config = dict(
    n_layer=8,
    d_model=256,
    n_experts=64,
    experts_per_token=2,
    d_expert=96,
    d_shared_expert=128,
    activation='swiglu',
    moe_layers=[0, 2, 4, 6],
    router_score='softmax',
    normalize_top_k=True,
    routed_scale=1.41,
    balance_loss=0.000791,
    balance_bias=True,
    router_cosine_scale=20.0,
    shared_expert_gate=True,
    init_std_router=0.00724,
    lr_router=0.000687,
    n_head=8,
    n_kv_head=1,
    head_dim=32,
    vocab_size=32000,
    norm='rmsnorm',
    norm_place='pre',
    norm_eps=1e-05,
    positions='rope',
    rope_base=71600.0,
    rope_fraction=1.0,
    qk_norm=False,
    attn_scale=0.177,
    tie_embeddings=True,
    parallel_block=False,
    init='normal',
    init_std_qkv=0.0425,
    init_std_o=0.0425,
    init_std_up=0.0425,
    init_std_down=0.0347,
    optimizer='adam_atan2',
    lr=0.00092,
    beta1=0.9,
    beta2=0.98,
    weight_decay=0.14,
    lr_head=0.0102,
    grad_clip=2.0,
    warmup_steps=286,
    schedule='wsd',
    decay_fraction=0.347,
    decay_shape='cos',
    final_lr_fraction=0.0,
    batch_tokens=32768,
    seq_len=512,
    doc_mask=True,
    train_tokens=261500000,
    steps=7981,
    dataset='wikipedia_en',
)
Below are experts of layer 2 (counted from 0) of a mixture-of-experts language model. Rows are named router (the router's row for the expert), gate (a neuron's input weights, with its number), up (a neuron's input weights, with its number) and show model dimensions 0-255. Each number is 128 + 24 x the weight over its row's rms, rounded and kept within 0 to 255. Numbers have three digits each.
After each expert's rows: a language model's description of what the expert responds to. This comes from a sample of Wikipedia text that the model never trained on.

# expert 34
router:160105155126098109153102156152148165121102155116070148135148097143158120085081147175111139108137104195160098125132103129107154098120107104094112151120141125167095139124126099133081110135113142141164114111128108154154145141129092128108127150122140132112105142174107146148112174133157170131110082157136142123135128138146165114132145156111136145121107105113116123135136141069139110105166115137112113162103113101141124082166136092154143135067146145119106131135142076122188155187116105113140102139120112142123128119162142146175156085126146149082138138181091129129128144150135140190163118108128132116172122123115150139093160140155130110143131105098148165122114097111112112099156115122143113118156177136127135135116143124121131106132159135096119151117140147170152149153113145
gate1:127117124165091180089150128152159158184133128174143133130150097086187130135140089103116105112120128161148139103158132141137112115142182130198124098091123119136155130134139136115135083135153123139155113120108117140106150109141137151111135140131138150141153121149160133104089120103161145126142122082132144146122163196163120136141161129156070171176110130121128109156147107118150101139140115151148134149126134166124115119105127087088139131118102114135161092146153145106139135114097142123121125126124135151120086092135127099119174142160173154160125135124111097135142136124124098114147105075144164129143119149127122133138137113106117163123147139119115124112175100110091132167117134073139186118164129137099104131106129128087122091120109147116115162095166165147124102123177170
up1:077146150108105072110071133102103140063114120110124151167130151147112137132106149098147143164126157102113116149110135103134134128164078149084135143111120069153128123128113152138115167114170157128114124130139138146109135137120136147101170101135118052154121124134115127152157145128130134131089125138135122113121137063103111130123106136145153103088172113113117136146165139082117155131105146125100136124112123095101126104138104128136149159106153158103118128164151141153109161129138142153095161115139127128142118159131169152120105144134108141132084138100137106107152120114161128146073119168153077096102143120156116136157147138129150155103077084101141150069099161141153115126108123139134119130120110120163147143149092143156149159152148107115113089130089102118160119087141081
Topic head nouns

# expert 17
router:118101121126106147175147125114111148172108152101125114121120132108148130099126111164105125097076141133089104139131156137139105121113128082108113087132130110104103135102145086145072146160131130115102078113151153108102119121141117160112164118155145143138133085167140136127125123105130146098113147134147110101185136086120163135135134106140095124162123133121138104113111068172115118140099139145140105071141130135130096169097168117113099149172126126134146112144119132119083130122141112145158177150132104111143137147114103162113147135119174146099082070153106113140134119121136076068163144088137118153177138117146112144089141118095119103128105117122066132127168116183099157129159104112163128098114121115155119123132085131156123146126112119139119141107156178132126148105115117
gate3:142137111124150101140124106135141130122107119126176139165113111165128169135066092103138148146118160098156094161139113117095139094104148124142067119148171096121129114121146192128114133141182084113150127119098127102136158117121144132128126098133132120082149156096151101097121122126130139121088100137123104161117133107137097155082124125138142140135131122102112118129127087141124131126163166122135146132138058139089136087115134119134127158115161145137122148141118189177120081120107132098133141121155082069124148133121128140119141153145131093108117110112194123118092093133141147132141134121138203118157130146101130127108156138116108156145103127119128113155158171118114122161146140105152127114107148097111125159117114132082126144129145100146150087115146110058117107180147118
up3:133096142169101082195116139118153096097137115116142096174110125174131134122172164108134126139142144153134140111148106138165098107113119140144098140133094127149146149108127103119125148139081096139144133086156107139138135102133139074158103128138129107111068149115094111131134124153077083134129110151109124124135143119144131084105116131145147134128127161121122139104140145164139136087160151114163088101136151153161136127130185142166121077125148129093089139115132119147112143116146120145129137128097134090141122115085100134105196152108159109089111136132100145147133137117111137067179093123130104105123093139115124144151165113119153113128101142142120116123123135122107134148094146142137110119108076113123113138126159106102119162118145167118068127129116154078081173096091146
Capitalized name starts

# expert 32
router:148125134137144110115109142127146114066094157145038145148109123119153130129131116145107126159152135145178093134106096133108168163109202109087129153138084125163126126122129145123075119129133129127120126143093134157134125170120099105117165118149121130155122138157133072142109128132148127118097125119149074120118140131104129117156146154134203148100111130136122133111147143123117133133080107091122102121138163153102134090096138153144118154123127120093118098156102072098158121139127109142116141132113135147124137115136133106121100119121086118090141094104116158126136174138177111121124124114133099115132125145083115158113083158144139166133127125077149140127132124128159127075113104164159138135134064115134119121149124157128122058123159145095166138130126134116134102144100170
gate1:136152138129177116108133160149142139128118116141127122149140143137117134147107123097132094137124114104172145078083138136148116141160159153135172125101139117116140134123138117089127135114145149080144141089115149126152125104072152145121099079129102125130147157102123081104129125121175136128174119090082117130120086110153085141124114098145129130112136123160099143174137122119108115156102144101157140170134123112099163110129159106102141126147122155055150158117123169137139048111164123098135100074120125102169117164091098137102160091153108078154136158130175125133099131149114133165124139104113135137127113108167146094147103125108157122118132139104152135087106126125152140129122107114098143073115143130121128121122136091193150111149143118093115124112109130139163083147119118
up1:142120116114159142131126136112146131135115108117115162085117130110096158166141104136102128132106079115131124088149116143124129161129131077138138146138163140131135112085168111090094097167148109105096130160112127123122149149120152133126145095141089111109160114107118127133119142125148100132131130100111146102106137131162057171164121120136101108147159117118117143126148127145079124198132145096112138175149139126157140094140148129167130119176163134124167080124158113141074129142179121091142126156081126140114133175142106121094132124141106093158119102174097082087137162170138143105145139122106132121097091137118152151140135130118110142122120109109123099135109097123099099153178132158120178117155125139121105085120117136132120117126116097086188156103124137103175122163148099
Concrete place and object nouns

# expert 52
router:120150142167094161177202170114154130096131152126154123158141167162123124131126062163144119146156137121129124132127115130106120112148119144140143114119163067116095146135139161146090120096132052113131114126111096150121127141129093167145106120138098082066095116148147106135126111149125110111123089124179152115135134157138104087106124100134089107122169151120143123128157102131121128131150119128124127138113120149134134136113124098119133133132122117158134089153196166089111174127116128187134146078103116110107132121105139119139143108120145118119129143110153126096141110177074122098136110142139161141114109133141111141151100176147140139176137136141097123115070143098148120087112108126122134150146107146133096128123106135104114171124128117151153133164154146082130176112121131
gate0:119151118121097144121096104122108140154156130163102155127098103130133143164116115120179124183130106114126110138141143109121118131137122116119121127087150096158117125134117150128154161088104157150096138055117151134152147095106112112105162115156155096171126162143149121111104121120099145108081107101145133138166142105134114164093116147138112109115136134147118176186115108076120113097127151127114145114138161124155085121110122100118119159123144101140105113160170147139120183141110133124138146107162119129130104129165151101163136092146135142133097164119148163179127205139107150123101178099140105129126176137111102120143111149143091116069160117150108119151164147115163152108111131086176144149109103128108089143126127158107157124137114128131129110156132094104074113133144137
up0:112119103148097186114115150116115129140152136133093128129122111117146134148106145172110104104177142100127146118105150097110108135102124109163127132111128134149156114145114151092140135127111141192136108118123107155162112097126105154093101066155143117124108154114171136127108100099105159119098127102141146099158160123086142149120115160083128107114120130152148183164113092092133147131089144138146126129113153158117141120087123095099140152141104115128120097132152159102128166178119146108101112122138106113118123106102122077148139105117134150147182127135137107180094143129085160115114135115118121118135133150124174147117065139154116139129156155143123151126124165124187155105089137118138168127123102146114103105149165139065149101151082140130177146132161148142078148133130155
Auxiliaries and adverbs

# expert 62
router:152156136123167108080125098135177130127140136142173138156136123122145113145156170085133131098106092089105143091132117151101109111111062118131130141122116148148125137106147140167112149074083129144121065124160138134082147111135126088164145126078099135141095148137148095142105116160105068125124138146123118155146127119127141103133114104112139153124087157141161168161115127129106112137195115113121109104106162125132150160101112137138133135155149118117092131103117215127104140129170109097146118157107140144121108139114116171136131118115109159101035128119130133130138120095100079114150167150161120175100095121119135149092125124132113141120133100086110124099128168153098096114136154139116157123129132145141142117130100136122146136117146149137132131144089125132108122139130132
gate0:102146139134138132140126073138127131151116098112145105133099107119139148163103138150159124116089090129118120105149099160147104118170126122091069112151143115141153138111083107171171151104134117113108097134132129093175135117143173120146092182109100097118103110155105155110128089137123132151115130085116096154130128131159153171134163131129162109125093086114091095146099097117118136088135067075137131104094162132142168123116105108146133099168082112145110088114101140139125150135144112143184133116122129143123095138123116109145127136124130122134141088130067150106131160145114160167116135107134129132142123123119064080145112132135106134105143124127122090120120143118129103093162113140107118156154091124135112116134156114151167127157133148122158162167136120145115109087186093
up0:135132101131143141079120130143153131088071142138141120159092131133151135143070122134135101122121100119104099154103127144124112108130107093126118110123120100100144088134154141147130165150118164117118140108132133093088145138111135139111136132129169114153118134137131090145142117131116114115142164134089096157136140077094113153108100088144121130144125115103142138130126126130104140194093130114117142118081163130114151126164166145123111150099184144118162131088184121122124083155151130109138107110117107141116127071144158141072124146137143115129124090144158158087093090155120152115131142169136111123117135111138152126123134154134123111112188073145152100083123115130093100109183133092178146142137132165152156098119112102079168144186086101133154125117136119134139147097148143
Semicolons and dashes

# expert 6
router:121117134143082141119112140093135154145160133129073144130099127181107132098137108151106141154094131163119107092139127122151125121138089152133131133160153120156127129111136148143077126156116166128099090170131137120122130150124098193106178134134121151138126114134105129157152120091146119147115138124129124114163138149106145111132146129086089104124160131124138082115104122147147141136098142122140129133128180135048112118138117147136126136166125120127116123135085130136093112153075138144158174168138109146161093163102142127109110110132135230095130103110142135070119143123153145093130167127145112114177101120155109132159155120088116163124106121123084115138157087139129147099146094112102136097115171114142133103125145097093137144135139144156120115111148168124180153120134127
gate2:127133127147103126173098134082154132133122131152104131179141121146105141154129136116112178137116114097112158102146080079098143097101142152133082201147138108150133125113093140111085123106138127127115130146104122104107151079134115170107140104080147128180103087129145145076129134145116109156115114181090156191103111097154142136114139111089076117153134098117170102100123143175122120122137164139129164117173155152123089124143146151123115138119141145163133143131113118156111135100160088095108134109162129126146102153118137113155139128108124140143123128097154112100136153117134152101110137127117101136143117155143117145106119074100127132107138129124114082121115116137141100173122145131134149108154130105129123073100119128081110174126087121138147162125166101179099138127129137
up2:090128099134077151149144153120091112076154125086156129106122121092126142117164131087162120188125126143135155137132113112176082113134158149160143138158117157142137145139119126124176190151124129165107137119126123095123111123127145111120128162138075116149124148157124103178142140142157176136137089131153095117138132140088120160074119077137151120109156159097109154165126136094142142094138116167166117146086131112157116140126120119133104139137117147126116137079111168104114113119113157109101146161097109107124192110120108156107109142138127093126170130145123153160116128154107104121138108154143143135127106091152134096128170132108113131130136102135105106103189143120090182117148118142143061132106133117110111130131117119141129180167125149160118112166127125100146122140136135
War and world names

# expert 50
router:128122102134085141132101128115108130169099152154118118156151107141113168141137139127151105135115141090087164132130098120126138150143170161122119101120147193116109099103147087135105125153124163140054092119115132101120073134126110139176157143180154135122125118137119122177144128122127133074099106163139094110130138111151134139118165143143103126095172091134135132116114134161148131111160133107150185115135143125120141172102144118085127149112161137123160126136081167142097133101154150121135157137104169121156140146122138150134126163178123178101156135101146157141097134150164125147121119142143124088143114158170153109090133165095105151123088134112129117139146123161132120131164123121111076156113176089138120123158122102102159118127132131143115124144108077122095109091154151
gate1:127059118121070160113085139159135148102135132091144136131172105121127124167159128136105146115133173089132152143095112117132120153121096128146079093141157108125124118165091133149116121118103109137133135108104095128080130147107105146113120085126134102149118160129113087138127163126170134109138121121087113133087125158111071101145120125112155163136100124126138110148117160083149156096106119141119108167142097134115132119133120099146163124138097161127147131187142146168096138123143145138168136114140105109156167114115103149130122118101143082099171168135126134150107100105086125119121102154139119144142115142120103138114118136112070157100124143141121096103123166127131123109154130110059155089099140138117087136127173093151154144140098174132181114107129097103137142130140088
up1:097123139133131159090145162116124151131131112104139105102122115141160121116125096147078127072165115140092118147182127115133131160148168094129187078119149143124164147126176127166095153128131141146127125104136148105113125126143169163136138133098119136114126098153113133122129116141100123113111092113163088121104158133090127107169131143148118129132185155092142127162152148103108122121176128064153155094121131138094136109143129168163156124092127117137174136116078128095147132118109130162090098110111117135113099097110118130108126168125073136114101133087130111151164119134143076167152128104167087142094106095134179114133145128126141163122113123117123141115124148133130119126103120143180146129150178136119116133132113159107128093174134140147101140122116132187125099141110164
Line breaks in infoboxes

# expert 35
router:097123100123106170151117116112129108149094143127113135130096113109079133136153161078133105151142089095117125138133094146093136127094188141115146107096146167078149114122125075101093119139131136130061108135147102097157107126152142119157152149083132181076116126149091089153153144135118148123110108126152125115125124118150149087126134128098081110106189106101139126157182122064117170112112131138144149134143171110105130137115158139106166151102157111152142164135055134113123140157102130181123115160108182125128095157142175125136125128139111139101091140105121138103137124122175112154129108098150101128095124147136130124140145100105155144120127120129134144118149103140120124137139157140157114146110149100123148134149128160122134102134128173158112091155111118101148113147126118
gate4:166119157132097091136132132163127128131135084140118115169135164126149116104129100140146123146178138130167137156119171123120113149116118124145154119148138113190134134136118121207125134114132134125118136168113129124174154166101142140155127173169132140145116146104143160104129121157177097098127108064156141078099117145155108116130103157157142138132115133112108139096148139118140127163129140113115150094077111127102148142103124119119136097120121113121123096134141110130177119100137095128141139125176132091056132112138158121137180108134120112124103096128169121147130114141063101147105135199125196105132125136115146130142106181097105114118095154112145156118155149131122127165140166141128110078103109132159153147132138101172131134101137116117151100129134120124122131102100156
up4:101119113074130082132066107117141182139118128094171108115165201113115098119122131142141132175141151110114122142132141118125096099128124136115119137109130048157131096144088134167124147077156091116132128148106098127123141087099143170131158146128099110124119117123127143143124150143127156124146161140135139134141124092143094121140131072130119133125120101103157138152132131121122146142073148080105124117091092107087116113118116107101133139133151133122129111137150124154156089143125109155137178136160152135102129119115174098112077118140101130131114104132147082158125111148133144133169104177153097125138128148152119141144124161134122137079087118098097147096144128115150132136130164122147156120173128069169164063120117129144087124125151113129131091113097147115125118121131146
Table row breaks